{"n_layer": 9, "vocab_size": 4096, "beta2": 0.99}
Below are experts of layer 5 (counted from 0) of a mixture-of-experts language model. Rows are named router (the router's row for the expert), up (a neuron's input weights, with its number), down (a neuron's output weights, with its number) and show model dimensions 0-223. Each number is 500 + 50 x the weight over its row's rms, rounded and kept within 0 to 999. Numbers have three digits each.
After each expert's rows: a language model's description of what the expert responds to; "gets" lists some tokens that make up at least twice as much of what it gets as of all text. This comes from a sample of Wikipedia text that the model never trained on. Tokens count by the router's weight.

# expert 3
router:573510487435506516541584504442519491450476485534557534535488521477496555425507467550498421570542495474476487469461523516491534465490567556483512555575478613407569515536422407471573523465525481470596576487531543433568575439464502420557487562506496384579495547488508462584506505530558583487431501445435519584560544519455536439446517490505448486440455512479586533508519440545478491520584602476577538528496467584556533547564414503449500463516425508449510490493499546507374450478578515447432483488449445439421489532494545587567458497527547509516459450486431464430510442509569477580399486440509465490573461497543538483572488442614386521431539507535463435557501564418416537579475
up6:454384527497545472579495456473572515527512533381404500605543520535574482523450436467467440514513559454509432489476505550494485565424484568445553456491457514481495440444471515446491480521585546543486492384504502460423444493466453588534587528571499502581473512505564540511505530398503481521537616493490512513491484505333559485478485492532508520484495400433447548556536500468468532506490432546458591470417468436498516432463468469473441452430524532575561562503539548498497366435521468493491464458506461578507455472488444522531476505447523523495399470339487512513513428459527427498457385562433575606568504571525487519493458501488491360483507511503560525480572518539498484555485
down6:520592480463526512510428506457440526534504503534399435461418432476477492461439582586531487408450456439459525430454472573436482483505593562476459486529415529506515491448469469503505529583473481445556480557527536457611485460539496513518525506578426551497501462590520569533533536541568484399532461540492530534391456505440487469534543495498395506452506468489490497465511632438415481542523474529460521488498488473479447457516521455398596543508456378538546436503541469464495499442562428515534393447523445434642501465468601528440497506537513453508483554455490500549458515586454517500558396532475480398466484496565585391463567474485501528530461551404502482560586473414491490539562
up7:487454507519532491407511472531508511402430587463505609565509412478590418531532513542517592622555452426413473503464459489558474566479476454514465451532380462551487563539538529500440462542454509521537497524461511525437501573474462480538547406550543574477430412400539547554474587481531393501480495523543551505517507518553509594572565532507473523550503531518591570494540524542495427518486497560465505445571498446409559473439473552466500477509488459549500501501547506505482565590550440476568476554456466520556551521543517596527549592446486482528622483499564527540483646522486503459466609457488486392491441471453588568465510467561498591479408560469520464478469449501511519528543
down7:543441454519555598516487601514608463488478465494481486500460514529508426472514537555491539443450467465453510598549521429493574457430581481513586453514429524466606442558446452511450487556502416440542545573490510531562527531486546477596509554450496448514454422441459537547558527483506510434471549444614582455518529496479449489476611444481499480520560552569502582557475521512468421454550453578549580457514525496404496507582588478555500499480482451443457519571581498600557468514444452407532485515475466538595426492545448525520591465507455422550570463456440532532602489422419514444477527397485509490584492534528526513551504584437491500448463530510475489465386461532517487486586
up8:591532599440477543461436482493479494500440507540487475499447534442514450515428527531502532439453524490533550518607494491491535458528484514524544495519481508505480480448514458513475473421452453468518386515431478563449547500551482482497423494542464568451475502411648415527521514507537462482468492577510581539401412574421561519549564522585555526478547511509516509545518461494534587508532466549509463425411385427508457570464511526506581522362521448428468491488521493463399473471436497486495546526498513534628579474584448469536480418524398547454621545501492515539529469474431606392489435538416492560436568495554441528442452504465538494498536507456514513532560530507446529362520
down8:522446521464543538440549500460532499507466439502439497463550604553421564487571453504477496450516496506481515554500605502500524463498512417529436465521487498532500494499477465544558444535347483475385503501466477540517570444514447540422455510622549544512574489450535493453479485521475548526541545478550563501472358523515587490498560440505494445596456434529597493565478532499587563560490585545475495390494533506654488490369424534524503487419520435494447420511461558557508529560451407513586433516525489490608420428502482412517577531550470430468531449595514523497464565467455518482534420564488494502550516502492494499569452526525544507504510563418477556523571561447540548509457
up9:542493560593662568438481561538509495577525571548485455590580439536519425564440501457508507460506418449477506495532470474535462443488449469438510435506480483583533521497507519457495528474566527578483456597528538454501446474430510527457514461465481538543474519568513611526429478481501379470432543598444473455446438460587475590514454534490515539577471452563401465521593583470511461509526513549502489475514505394420492466521546524463508452504584521520504507462519527500550451456543475580521553523434504401568596459557465415405562424558481558490479502509504502495513480423456536526487563604510537515551523478472493438470452469389585433535489464505561480422572448470500626505526
down9:487568528557545519465508450446468501454498555546438581519497493406549450477550438470472469440509434439529447500421535489407542453530365510526485503494476470454457504481464560598570534496506469554571566495494482441533472553520478454443504560529516468541356513485550440463524513416485480474526564477555585575560539530428418544523554536583567516542485547473442564546511468500549477536557492531535426479590516592442559450507586492530444518549539500536445584476459435532438567580635503443420533503465489479528483486442510588474398460424442550488450473425510474475475472478552400583516524571496527437526573460460559538487464449496440420526495495449552452476648544456480555520451
Description: Single capital letters or first pieces beginning organization, company and person names, such as L in Lynch, Limited, Ltd, and words like Association, Society, Institute.
gets: " L", " M", " T", " l", " H", " R"

# expert 12
router:512522434558565583408458408495508463562528457498477451489464493471520491525488534520464542483515475435543578482552490420571565473539451517433467513551486509426483475427471480432478521582504472384473396443483467582501578403493484588504489476496484563418511467548561476565471497507473600531446462505539583571533503439561475464534529500496574458483517446549519539559445529551556547449572452648541510515618465474502505517504591528422509515414521537489426414501437454509509469524519505472454508541460600527534488599601566482449559526499460463464533573526490433502520538473499568451427525476394434564425490451557457435544502433508465607458523514375461466550501433473539453436439
up2:525470462530476581549477520426557482441611522572510413490544499478488539498483563426423464542581475499490483508490525522609526443593489484565493552545537497494485530495462549530555625534502441553515445523662449577488473461476450362490466478530527493506582538524532594516526492444570454534493454461459536540468532389491571576462464517587569498551515524557463501436460523488562460479484410581520525451556513470517529475527513540606547511471541471513446604541507485469463497476575536534535529492431434529583493461450432503422364474481477582514565497497475556489515514402456534455552417402452476538447528487592575509567488552421455433470536474471508501524577422568558496470492
down2:501545442527595537567506503467522474397424474582540489488597539588571472425493613612445530483468474472474476502520559484559492528552511525463486632486450508525562534551438555558439530512473501506568517522602418569478447477513508479455566540511524487444448512516538545470497539461474599433552414481542565490498499595473593518495541542526534529584508383600585521406487508532496531508416501458580557554509446548488555489526437473602447488381520524565426530498456413578451527428484423492478424490455434546521481515458482509543534507479519533568458556420437526528461560480444500462514449477474480590489487448429447429556543488522537537565528459439563519476502461591490509412469
up3:431433525455429523539553538594422503472554509456539472509488519352437526536597506493611466555420566478576471477461514420408567645454512460542549525587533426497545487532512496510468518538513662487526467513490479500490558505517593569479538475409520564549518504502525504558578479414491514505474449464473515471445626513476457523545477428520408510531440585433487608478451483510434555491526556548538585462436557521498492477459559550414457525566518542547512487484473524545552451490487433461535462560498512566469487511536510415472593545522494494518424553485548509592549453550493471519432515489468561487533496431442444475420446488544528544557524394500515525456451558458416457569491
down3:476597446474476516416461518502407546540430497440484547481591486474560513469432475508482608546587480534445541621408523510542478486458652523450511530472539477491546551570482512565426461444517524503490459452503362559469523522518505500474459525469513486520426527503516498542498458508469545586578518539442536512447552501488525547463473485438453509562459629463542443488475501506439393546483539469458573538428577440527522499457561499535474564534549453523486498435528472620432459527550471387529497593451570515413578414425509584487533466498460518500387571402413535479515512505535553527610490572521538450553515522445553558539423469519490548452528471466544485525591477531537525525494
up4:451523555591558506530496570381486464489497532444575476535491369496479508471409493486542531564491483494491499511477528549586521426592497435618537459533494534468458514385532368483584564573546526515486492535508528535524515534511513455428581490496529543505362554544448395449554479536513423494521436519486495485480508538584474485545497496446476495513464456488513470470487536585427445550480524474489398487530493516438493529488374533494507503463504463531477534499567516491517533513623441549476535482517577477453592462549395587522523545551548558461581485445520412519556423438494483467461527453496606512556429440468555457631493495493432487425546432465499427479502425456402527470446
down4:533546498520542448505436505464397465410484525541468429468559487507453522464417530487474464483462466457446431436568459459559581471506434501473423546511525595468533520502521510449486470460431532473560562537610456501556492422526463424500558483381478429543503521480451422524517539467506400524527445408553500481491497484514570538482620536571499555504491578447522543400539439529549423513549543463455458482561444547508558440529507390476530521388571407566418549571634534509433479588526502552443446514549517527536449495544455534449557509518609516526522464493451460556459536431455454526572579479503447482536529501524608521476487427471583510458469519421479396498471529490492532469418
up5:514583403575516486552527464546511551542515483568419550529545517570451467441545525590539431559526483513526550423525498489434535567494452506519503503502462514517485540427524528430544487437543415489516501491442501500520476500459547515406471481514527578540553571493405472508458411437521476510579598479443439627499524482441469432515548529489472390459356516380480526527494433511537504488556489615489429530416515482529515428500488473587521482450475501520563556386502425581474418526556580480573492402460437463515570476462516503540511608536518553498445554537445507586447520474420582490425500588553456447493458450520533501491485570534504544473384542492519491498471495415453583504527
down5:525460483490531515466473572482481503437508487544472545561529553489484464415482495506506560419635318531467379458518492470511477445514560493517500472622530468564534435517446501527472446440524553520517483488481416449547419618526565480435499459472467535479522447462524430497516509439471497519437501396443456579489510534528440535516502488484419522464542565438547439479439491480495494492446496505528569433498536517476586516439548510531449518511513498406493505503640487681395461418562490445504462476411539539457515461467484426466483525490497575514429517468498539483488472461486535451582548463612502437584504538542661520426522534433477523496528527580510538465515578492458560480500
Description: Field names and their word pieces at the start of dash-led infobox lines before a colon, such as Location, Coordinates, Born, Website, NRHP.
gets: "-", "\n", " Location", " Coordinates", " Born", ")\n"

# expert 25
router:439512465467501447374543465469489521505533610549409514567467469523540518434451431513424410508579489615558482516405531512471454514586361447504454450541525528518592472534526520476457475508481541569581483526509511583507367549475522472492528403542549533485520570544523428444589530523400482434443526414404442440398573623430463541510504505517466436467492485484608532447574473473426566398456523472534517422538511524460466467508478533567507491463532445596453539445511454525515479492545469491563570548495560608561511479605531459525528566488533505511527512476511453468463539471549490468459569475575520484543453480410542489574535450478529514492487521538495455486467519521434478550514
up0:562468552434495481477524598473527475546468533560496486431448517501489577515496509486497453468442536491471495450569495437550495513472527530491557521552526417430578468480494560481487583397441482484449482460517560439534520430397500477529448484497543527399459494489577523477467560581515530561531409478507526373463526586480496477422476545560457517506483585459521494511561498501463504439500514426456547546411483544508513427502524437533486625459499433554487508515473466529424486506434499519468477466570479467495397530438515425523568517427479477578589518584642520374484472525397491440486523556486545462550547456613443484467587349494542471451506619515525491504622479477546560471461
down0:593415475542587454406486558481558525543584491438558440497381494513414580491518537435581538539547507461488571378538517521572401457492542450486357567434500492475573551544585476497519434456547553492571559522543510450581505445470482489515502580522436575525474545515451451485413409518506522531568445459515476509503495531524492490418484506510445560641517542449513526589576471512479503458519480517496542525532450583453398499499530446408469499424458627518485519425409476537400377458468508476447480514473457483449547478439513524447465572482550621459576496518519490499461461513518445577572528475503504527487474512519540415485490549510506505481472498474496584472510505459506463516431
up1:583379472419535565474423560569503524535493437451503523493477469523459404579474572527518454496462657444478445538513557566504548515437481506516485413495498479619562543513550484563478527491484429464490423537450518450574565502584465425484482476481410557496405443513417505461444570478519433503564501547502432480544516427427446401454427423521435512464601575459457454486494458535503473496558463486516430532387390494396497552551458531503489510476456510479566556460490464467569505454540464457465570508517517449506463543455532476518489419449515465521542524471492574517463522453573491569447473506448492475451452491456526529451534554546487393495442477487562573509643435550546505427511
down1:542474513468489534523498527568547374541555450466437503517500437485452514558508426465533489489497586544503467542590531521567581556468502429463475520442439511484604543613545547504510491557484544477533577500415566504510476443494539475486426566374518408503478509493443513599529503563474438504572532516627435420435523483497572483447450604492457545576539481513433515566486469450468447487485523520456555515477459387486522430541544431455470466475523502544508389545603521506495467464584566424391596479558457470535501479521476457464491455438491563473506497493526573456439568502396481463551493405579505556461439422478486440495563570431557467435501508423508476517523469434537530501415
up2:506524480414527508504514441446548543499362532442449515461496436452497526524498455531582606520596478501431507494517437435462554470525486525553449390475481440560516470530500474524516512482441451494538394419563467514487507481590457511492384398452438585443502461492458498516447500509511493444542455444538569532502483388447506461455549443465483492485519633572458503488500486447455490469488551502497522482488420560455462573494412541587457489359609457571473444428509485426452515521452467528462550527597600616504419498469556548509624429477537578532558502454506507411521536480512388478515466483473480576520548466519509488522521497527490507528464493509610523454523482570514581442546
down2:446489460488576579509506416552491557451524478583507472519514449519457589503566530481527470465437512438468432452468489488387541558516487519525530542468443572390450541504545395447570537598450547500534554568485441509488499434528539485595635569426523537497477464527523463414537601511465450597540516467573445489482622438488490519482530545568576480516521512536426515509445511539524492496515527500591490475526502514472437466552416491380459589670537488523488506426476524490493426535577533581499451514473477549456490531450522408510509530507495479444448488492433504465466460516497538513512538460544573459524455427488588576597562522514497545465499459529451488423491629536417560441487
up3:497451539486469507453584563603462561506520470499526480532503486586509446453467579546526464570505423508525468506456456496435458510535545496431478601521527560489504474505626550477467468573503470498428409547508561538586473607606588404494468534478480572492509457569481432590504543463450546467564422516481591542472464519527595482545529410473459434501497494449445394491533488487514550519497496508453530497588504565463385603450456467589447499383442555532445574514482499449528543546583447562524494529454512502561487455486492476386515503527472506567484549452490538495458466493451504512529508450502500457464426415462540525497584606453515620536389498521477405557528478575512461528458
down3:509483513468561525620522490450464525471498512587541535481458505478620615516563446534506429460432460494519538494575481558420498571445551523499495438524460485504452554480388542472516496546529467515480549408446547529532539536418542551522483502550437491491476568455446448487470470560522542440462473434484483492547467491614422534430577499573476508418493543462525629531466385597545523504424496452544500482515486476547599503572524457512498531569418522516509464495542410504524539468492496360528492461468425495540536557456612491576422501470479554531593504557499441463527488456600535542492495392431482511469488546535544527503462470528404529509452439555502366482490520458388511554570
Description: Words in military history passages: army, infantry, regiment, navy, and nationality adjectives like British, French, plus enemy, Defense, Airborne.
gets: " the", " Army", " British", "ian", " German", " military"

# expert 52
router:526524468423453459436471547508415524501493500388458507499523500455496515556509501441539506485508531604523486522492538520397513490522230485489469548506430432568486599570460519533581547498535609417529593482539481489416454592472498475403500475517477430432560567535468440460495568435488452526493498402472469452440489508466525565576445550458531547493521507494467523491489477472543517541517559444426498423525504418493519534562514528566469540581593423522497406522518507523527580563543530490547453485544515520529508415478407485489475465494477488429406508428447506520533490574436531517459501569558502474551487505530547539490451484405575532449538526483564451471438414461530437551543
up3:438540426521541492473512434492537449459572387514545533561453430374512519405433448479396503526497481512474549548538620475522549520483572535506470520482525482370468384477539455535559519484441506632476471544514539547506495505485540450518448386497471420493482521413528533451518401537475468422577461507387401540507555504542498505513464594520570461501465440525486549505552619590524500544502530526509478508430494526499574453435547484486515409372435494452469501523519453493506582582543517451428459488531635461482551535536464511492512487523496420492457428487420585502493469544427581495474530458515495497559466498522494425469528474522495560519476489450516434493501564373455515523481
down3:529541459577576496413587524539433496506450452573449497484505551406502524498431635511435542496464542413443452504480512516540439500498494522501540456531543449503504503469611554452511476503435463555545443489612453448546481529480416526466610437436435513471417515520566364437471516540554563498475529515497532513469456493590460544522535556443521499461548524529616606453492577530526516518471440391452453492523513533512542457543515457476485528499385496438501502550491473449548468490507433437509532520607558481474465563559457370482504367472459471407503558482465505553509524427455510537492410564497541394519496543550460449532476459515417507525496460451440488595548438493571432484516
up4:624433498471574470485442465500501471441474589585472494510400440547616546482548517400523454607605471461517543504546515527501494454495539527517499474560489471385514515485459570411449447470501483599517450481501468406536450520560620509474516579617545521468484497500527554507455449503441533462479512522527487511506515403483555521445575511527598505476453575414440565525477527490428489405497527501569535570509527519543543430524446527513586567537485512560540452504474453492508485544533438450449514534445531625602566510509496630461416470427493502509425588483410561458541508481504460503538548550480496567417481556457508485529546541536535504520414472484469462521488467562368523511482
down4:446453656580508478507539534466611486445406520521524461516437440512497469378568487535386485553433464462530447573475529495400563403495461577477536497474441581491520573523425424478456514461499509443409458406474563510376527459494481501458534456430485597476457500461562467448538513484452535507513470558497501420482498537507490441487534503400458571521423507479464510481419509485454558565542574510527540526512541601528506475506530584489604447457497501414405535544496535513477544541513535463430447494521519520536522349493470585532535504488386408527484388600504515512530575507467564526542494477512535525552433542471511494467533507503555501434463507475590439462513477474554539511490
up5:509587552373529461540416426533460540470446554559492474467571532427513477516561500458604456502503522385503460550514424553540534416473514590539595552493541480476473407479608494546460461467561481492518499539434611532500546480459466543505514504545512492502376496564562475511439505496552535521454457539531568537584425502454584466484555501528444533579593457482519458461458530501552544454488515559514479478492558490526515491510453486511616577558499465489453461429506474507453629432456521499447471491475399492542565526521549634451530476526535573521530482495463420506430448546519565455470496524577495587394450515454503448384535430470540390462510542503534520572532474412548465510484
down5:437519492514454542479436538486497513519423504547455572414519552499498413453492596597441477435512472450569542418457504535532495436553487434492546515476524488456498470547546480575463513412590440497374568538525530515586502573472480455465514528492529542504386596557486432453445462469469485395443481518419523472515541464439542598508518520448455409492526482499534457510457538541511495434497516514519469497497468491537558493613398452421516514512493498576493533547475550518530482529514462428558514430561531507581510586703565512512498513459453492491580467499460518502572435616570493431488448559514516406408537453568515499459549486460514524498373435424538541505549503554482571492509
up6:443575548435466476541454439508426566342542529527400546485527595508505426553653520558465449600485479425480450493493501429483514445533474471499573489513424510495539512529498531485417548492475537453427553547518469441404541485523525541519576590478575520515538607538449592486493567464550520540474475519503554566485532504511500542583633414506581483433583466491481622517480568549615381505492472514458485489619521533420544464534509511557551479498554551453527458445481543471446534492474462474581533492563498521499540468464536490464514442462569569482510537614502508483523444484544528524533491553510513465557450569530583503415496518501472521507503477541477439464410556477515527551422
down6:410539451628560544494524634532432456453415500542461529454547391550510545460536550429491522462447458547557520495499495471490425459504410531511473518510446545502517513572465466504539438491557514521410522516541568479504537455580548415514475506477594519486353512454527551536517544450364401621568538447532508552479475523530473485523534510437468461479505495485496511532526493505536462483568457482498536418419512570510495516489474532578446484520561454502492515433458497650538480486467553478645539526456433565501498441500436452491461564560468421535478437425468481532529540523537527511501502404501567417540530561486472480506460579486499606445590465478520495531427384557478457524560
Description: Articles and possessive determiners before a noun phrase, mostly after a preposition, such as the, a, his, their, this.
gets: " the", " a", " The", "'s", " his", "The"

# expert 59
router:583547485445547521402464525508438564462490565566558539436484462474474500517611545495503429480484555556470483544401484515536517408503391425553439518492498485496538518546535502498440502506537450545492511534547559444459481540500492419530530573554556481602434498557524448426543550529428449531418490614462413605461449503464425534572500476481508624414472486505449527511498483525532557567520419539540412426498487463490479467576583558559482489441529389562464478492415460504552460527514406571501508399470570579603437475473447470497506547478552482492445508429505445547429564503549514523450570493424478443546391475439475537494468450507488516583521576399464494473528513450503454518543
up3:505497500483500400532521556502463525447517562425549511476587423479472495493582507447434514473437562509460536469501424510596478522414470416485514572415512496575564455479505426510484502454503485558528517539478477428614515510457488473579595497418582506544604463537364444505466428564448505517465541567468476495513509598486456483538412484591451483583542506399572509498469514502544482512425511506436535401574398562461521592476427500514437567444582498573513545477511567444500534468444411488472565467387538406517513511463512578464553491529412578564574538504478450480578516506531527473482469537586557530531482377466517533458552546496450431466506472443543454529472531482521487498482
down3:576505496466571518454509440517498455544517560556546444461527537481591541490558419574493473470461518543547511508530492489430506509476575490588461633572454461514571558504473560527602500495425552492580542460480546475483444567465419471535430572510498501494410523435568418499458475501528524550509480581455484448459513500449512466586599534562526368524556461477540424525456466556525561489554609367500489569450506493421458506426438536564535559450470483503457490461488372566544524500512529453459462577445428500577516507399492438553463481497497476489472459483486450432523514542510513509447540579537510318485462453505470563556550478435469541565455577501499427500445471555487446542482
up4:479463517502427640475527556607540531446630466475538517483564502428562534478526517490497501522440435530499595547507548458503511556425514497458496584572526466521533587479455565526513581538438529514385454498645483567539502506534547531458537482462498441546568554480555436638476468485488531494523382459442475556465492569501422482560549542447519477510515554519552520559422518553506504470465526490563524542489482574545506551467541494442532544534524425448479497445454561530501475479546430544519523525552457481426539481538555426551535506417537499542514560571588471420519563610526570574502478560533557417412396465424504520641469450501503562506535531482457568469470498455573498493475
down4:540550552580401447469455556443480410525468479523517516561465449439463493495555445407467421511481500566496483531500514426444530533575379441457437565495517582541456481509471413502551556376448545452546462454459551565431510473421500483400429540457504538443439554545491486476503492391522492604558501429493540429478537455538516511528510562505508442528571507490454506619453484499525545510507629510460540545452510397475495517429531534442456538487522563584560549474416510480529498458490538412433468474482517588480565436488537517441530494516452534471499513403451610456603388470551477496486580499523517481447484529544479560395581517434549444457547418499533544479552524506464495468520
up5:357515573464536482499522516472504477528523536472583503489385562425415493594522473533469527453503507548509525486495425481550435493431504487501528478583580584444459457445431554537489503513568461468522521445513422459560440399637488513497443457542496478481492513465511523437526518464505591401551378434474504505476472485449527507518453500472487437472541441490659542467584539502507436477445563438621526504527564558428550484519557540483511508467489447473471540511478433458524479361452647502498504545495517481467523534609528462433498586525500558518483496541425514512494382463533510448404532396442482460527512516501522516610522561531563495594513506497535545468482541443471516499541
down5:492417535486496547390564534476454495575443413439522449414537429446503495613458482445510475561505481435443454455556519596546447526507487487497454487533522397483516472462449404539499484523431559462549430479483544515434539476455461457539397507536442555557481489426489495620492506453554473524503571562464498585473561434523524519585491568479542555490573465503540386515485473567466531514452469551530525476520526485447515522579475506518578558533482569489432432460519530536421480443565456485490515481533472449503458505441439380430453557481453483544542465591508595522588585509598455434438489470563544476548535507519493584355503493500522372494533447459467586552498416517453492477474
up6:502465585509558463548512515556558550490476479564433554424564527471494502470588546503464514437506503604402514551551487541521440517623532556485566633507454481438393513518468554496563541457447458566473490451494498495459457483406480500415635431479491552436536430484568507488491544525569519376538448514553548513580554584582476497553452507534489577568477559444414469494502426462510488526471549497442452513576467513504577470529500465534596557542503493532407510538617500460532560534413508466511563459531520437496520529480484426529532418445512595510555480546542518448485526521485442534554520575540415515446569571520488556573536485502472459448470511442521427564484531538582585571480
down6:594487470477453460532548520515549503504415459489525503463552418441512453503534438421496585506581602503416473466392544457556430516473519574435523508526462558444492579557493436567557607483519483479513464492500565580484495493515407508465575509528386500350481462551538454555368554460430489480495506564408538566485613469493496400554458486423520522511541471562516532469524490424543544587479455531560496516518489472480488507561493569513530454518578491492369479482558566593514405550489433521450517498514548461470507478464416425571508464567502538534487504537434513435534504503535553492437476627597477474470447428458523457469541535492562513441471509486492424551528452509524469429449
Description: The, nationality and ordinal adjectives (Australian, Royal, First) before names, plus colons after labels such as Post-grouping and pipes in sports tables.
gets: " the", " |", ":", ";", "th", " first"

# expert 32
router:480467456517511597491570494494529493540507515427518590570591419551440430587503488529505518426496516487407508471419582506548531529481536510492552493443383553499535644553547474438447481491540545507474543454400446488487406414453441432567531393501542473468419494586542587481562523482414449605505478522475433531539565472504485543451528468529496569476602516566436488534540442484509507577507489565542533455502466419523529515482523562537487476546533405630463526464527501438492434488558471543444495511501457483490537567494430432531509513498510510582442470483517489556539507527544493590444557575483518454544397449386470569534537446489487571521400585445508505525550430443543513481464
up2:549517443490510518487475585545494473516517509491564475433489513539399501496495439485431509431458448450512513512539518507554542529485533446580452546550574486515559512496521574477580488421513405511436524558611493395482403502499536469477439590548509533513513568503485518512526464505519557537515513535559515493543452419446475567396493603432513421631502598514555457436483393576499471499565519522533422475547458542528547445523508515426463509497456606488542481607575377478519425489497530468469549544551585482559440583482470483491412425600447448422446488477587552605569525491496446499457399513514443480414435508517484559518502443460427453495516524555446466558530524493539572462537
down2:475519520482570514404552514519497541417452554461515427440461531474436426455487493457459569467556553474522435493367481479532475603488565459471535578470576549524540485598452487537504461491511545545429564515625489543603447516520518537526430555464536408531482546514443447543600367506407542468455492472536512521486527483484580541498525499431491419523517512524460450476494509446456465455469432532568529412505528476521537412502468468454485539565434514542462353499485515636484387543570498617442499477575517522528515442535490467518536522503510475475432498480604513523595472521425494405549392496607476497439469480442529493500507557475513547479432586452502465502580494520524496470520
up3:513468517465483454540503466508528590477589498468507545502515512510511506489566494583556546500525480574484536543496433591476444514464421545533499531539532593552443562485563545418573432464454464471443494484506394591490545444491395501470491468504514492534521585597532540495480495498529472597536606386457510531528506448491475568487594475450498439444451529594581509557536532578483516386462507535482452559533463520501445455472479513453547488556472574487538464397529533464479534499567511445525454594424450583513477486465491488597602524453458432520462397568489526493514470578529474519525557402481469539515542541552444444667512386526404473417476529572458486426519463449484468545518
down3:502480620550505568479502536513550538383513524428494537465555540589487480507475455534484430472521545436462563515487470482464477541511501524548505526484532461429499547484544512446533393485448545457486487549504386447514574454516537432596485579522454523459460505500462518546588505501519486458535502510504526564531441518466480398528447503516577501454504478509485483576488519507427558517312462474413480417506456506531506471452536433437484569584458493378496522415456500493561495503503511378471448468561478512337506568472460436463427557550592438568531520487461597536585467530503495493454354464479530451484493559574459432539568510544554484513484432605442479481472471483421529459476
up4:465448506437492454549520483488539568538462563472624568485548522541549398503441443572560525446538440448479508530526530511537466413498513534483528413501471533516535491524466475519543456461510559485483595551517516512454515490456526542487503557503535547481536514498515468465481552490432352455501566457414427517485568506413505588495591568474481558506546532494429517522532624519480531580515412522496486461492429452470527514465454578593516422511521523504643467512601442476474533501511535486574635434404506492488508461499460484597536539596395486516406525510619486468555486518542514489430548499495474394508487453550437513595484499506491588471393502500537470452551564490508384575507
down4:515521466525552566358458489529502500475559512521456581467516433532504540438568488530451515484480543611475474532536513512485556554588504542491449532460494513460464465527487486445418603537524657566505555475402461565559444489470441481439475458556427459527564520480476547471493492498540448558471419466544468546458498535517441494561503539549490495510480537511499367567486468536514510497496500554545494448491560507520404518474486535613508559517536577534431512583382507594531431575528453591502505487575503517450522489419509445458517523561532476541505547492540409481399495400599493588451491489508508435561517458468512448431579409528446485507631492451584400413481466503469526421479
up5:549558476461516456533547546545521492516433498549514457550540493515537513461488460552564450510442516550464461496475571563516483490465464521512569459424488491522625578504457396532536517584591510374592544517500539377419494588479528529569538522474579457546516434548518535524499563501457486539495399510412513617533511510559525489551601433538516459509494471497469485563461584544566489483502545533504562474508551503534497578557485513528560546517432569581572487462434522518509435395526528482510491493520463492510422471376496446546464496488517387580541502546470478438443514352484503648486523479527554521621486470524570429474532513570502501505530500479583408479417462528475518553434
down5:536446469515486436452500532488463558539494481530426415455558533550439442583500463501450475479528508551446443491434492661537521543558502546543431447507519483472446504553552588547476473402529537544408457444577479532502502481510518491474484529500468540586581473596471491529498534387446432558514604537447589458512494522396621468453426519416546530517494491428563558540441451517482445524483408496517524511564498486452448460492515518420585456428535591533519508510451509460516472488531545457466469489517540547469490529534440623485468539592491574593456496460479411555480583500475478432469500557569519514503555577554515515403497489431584449493492447477574515469599563465596485578559
Description: Career linking words in biographies (as, to become, appointed, joined, by) and table or list punctuation such as pipes, dashes, colons.
gets: "-", " and", "|", " |", ":", ","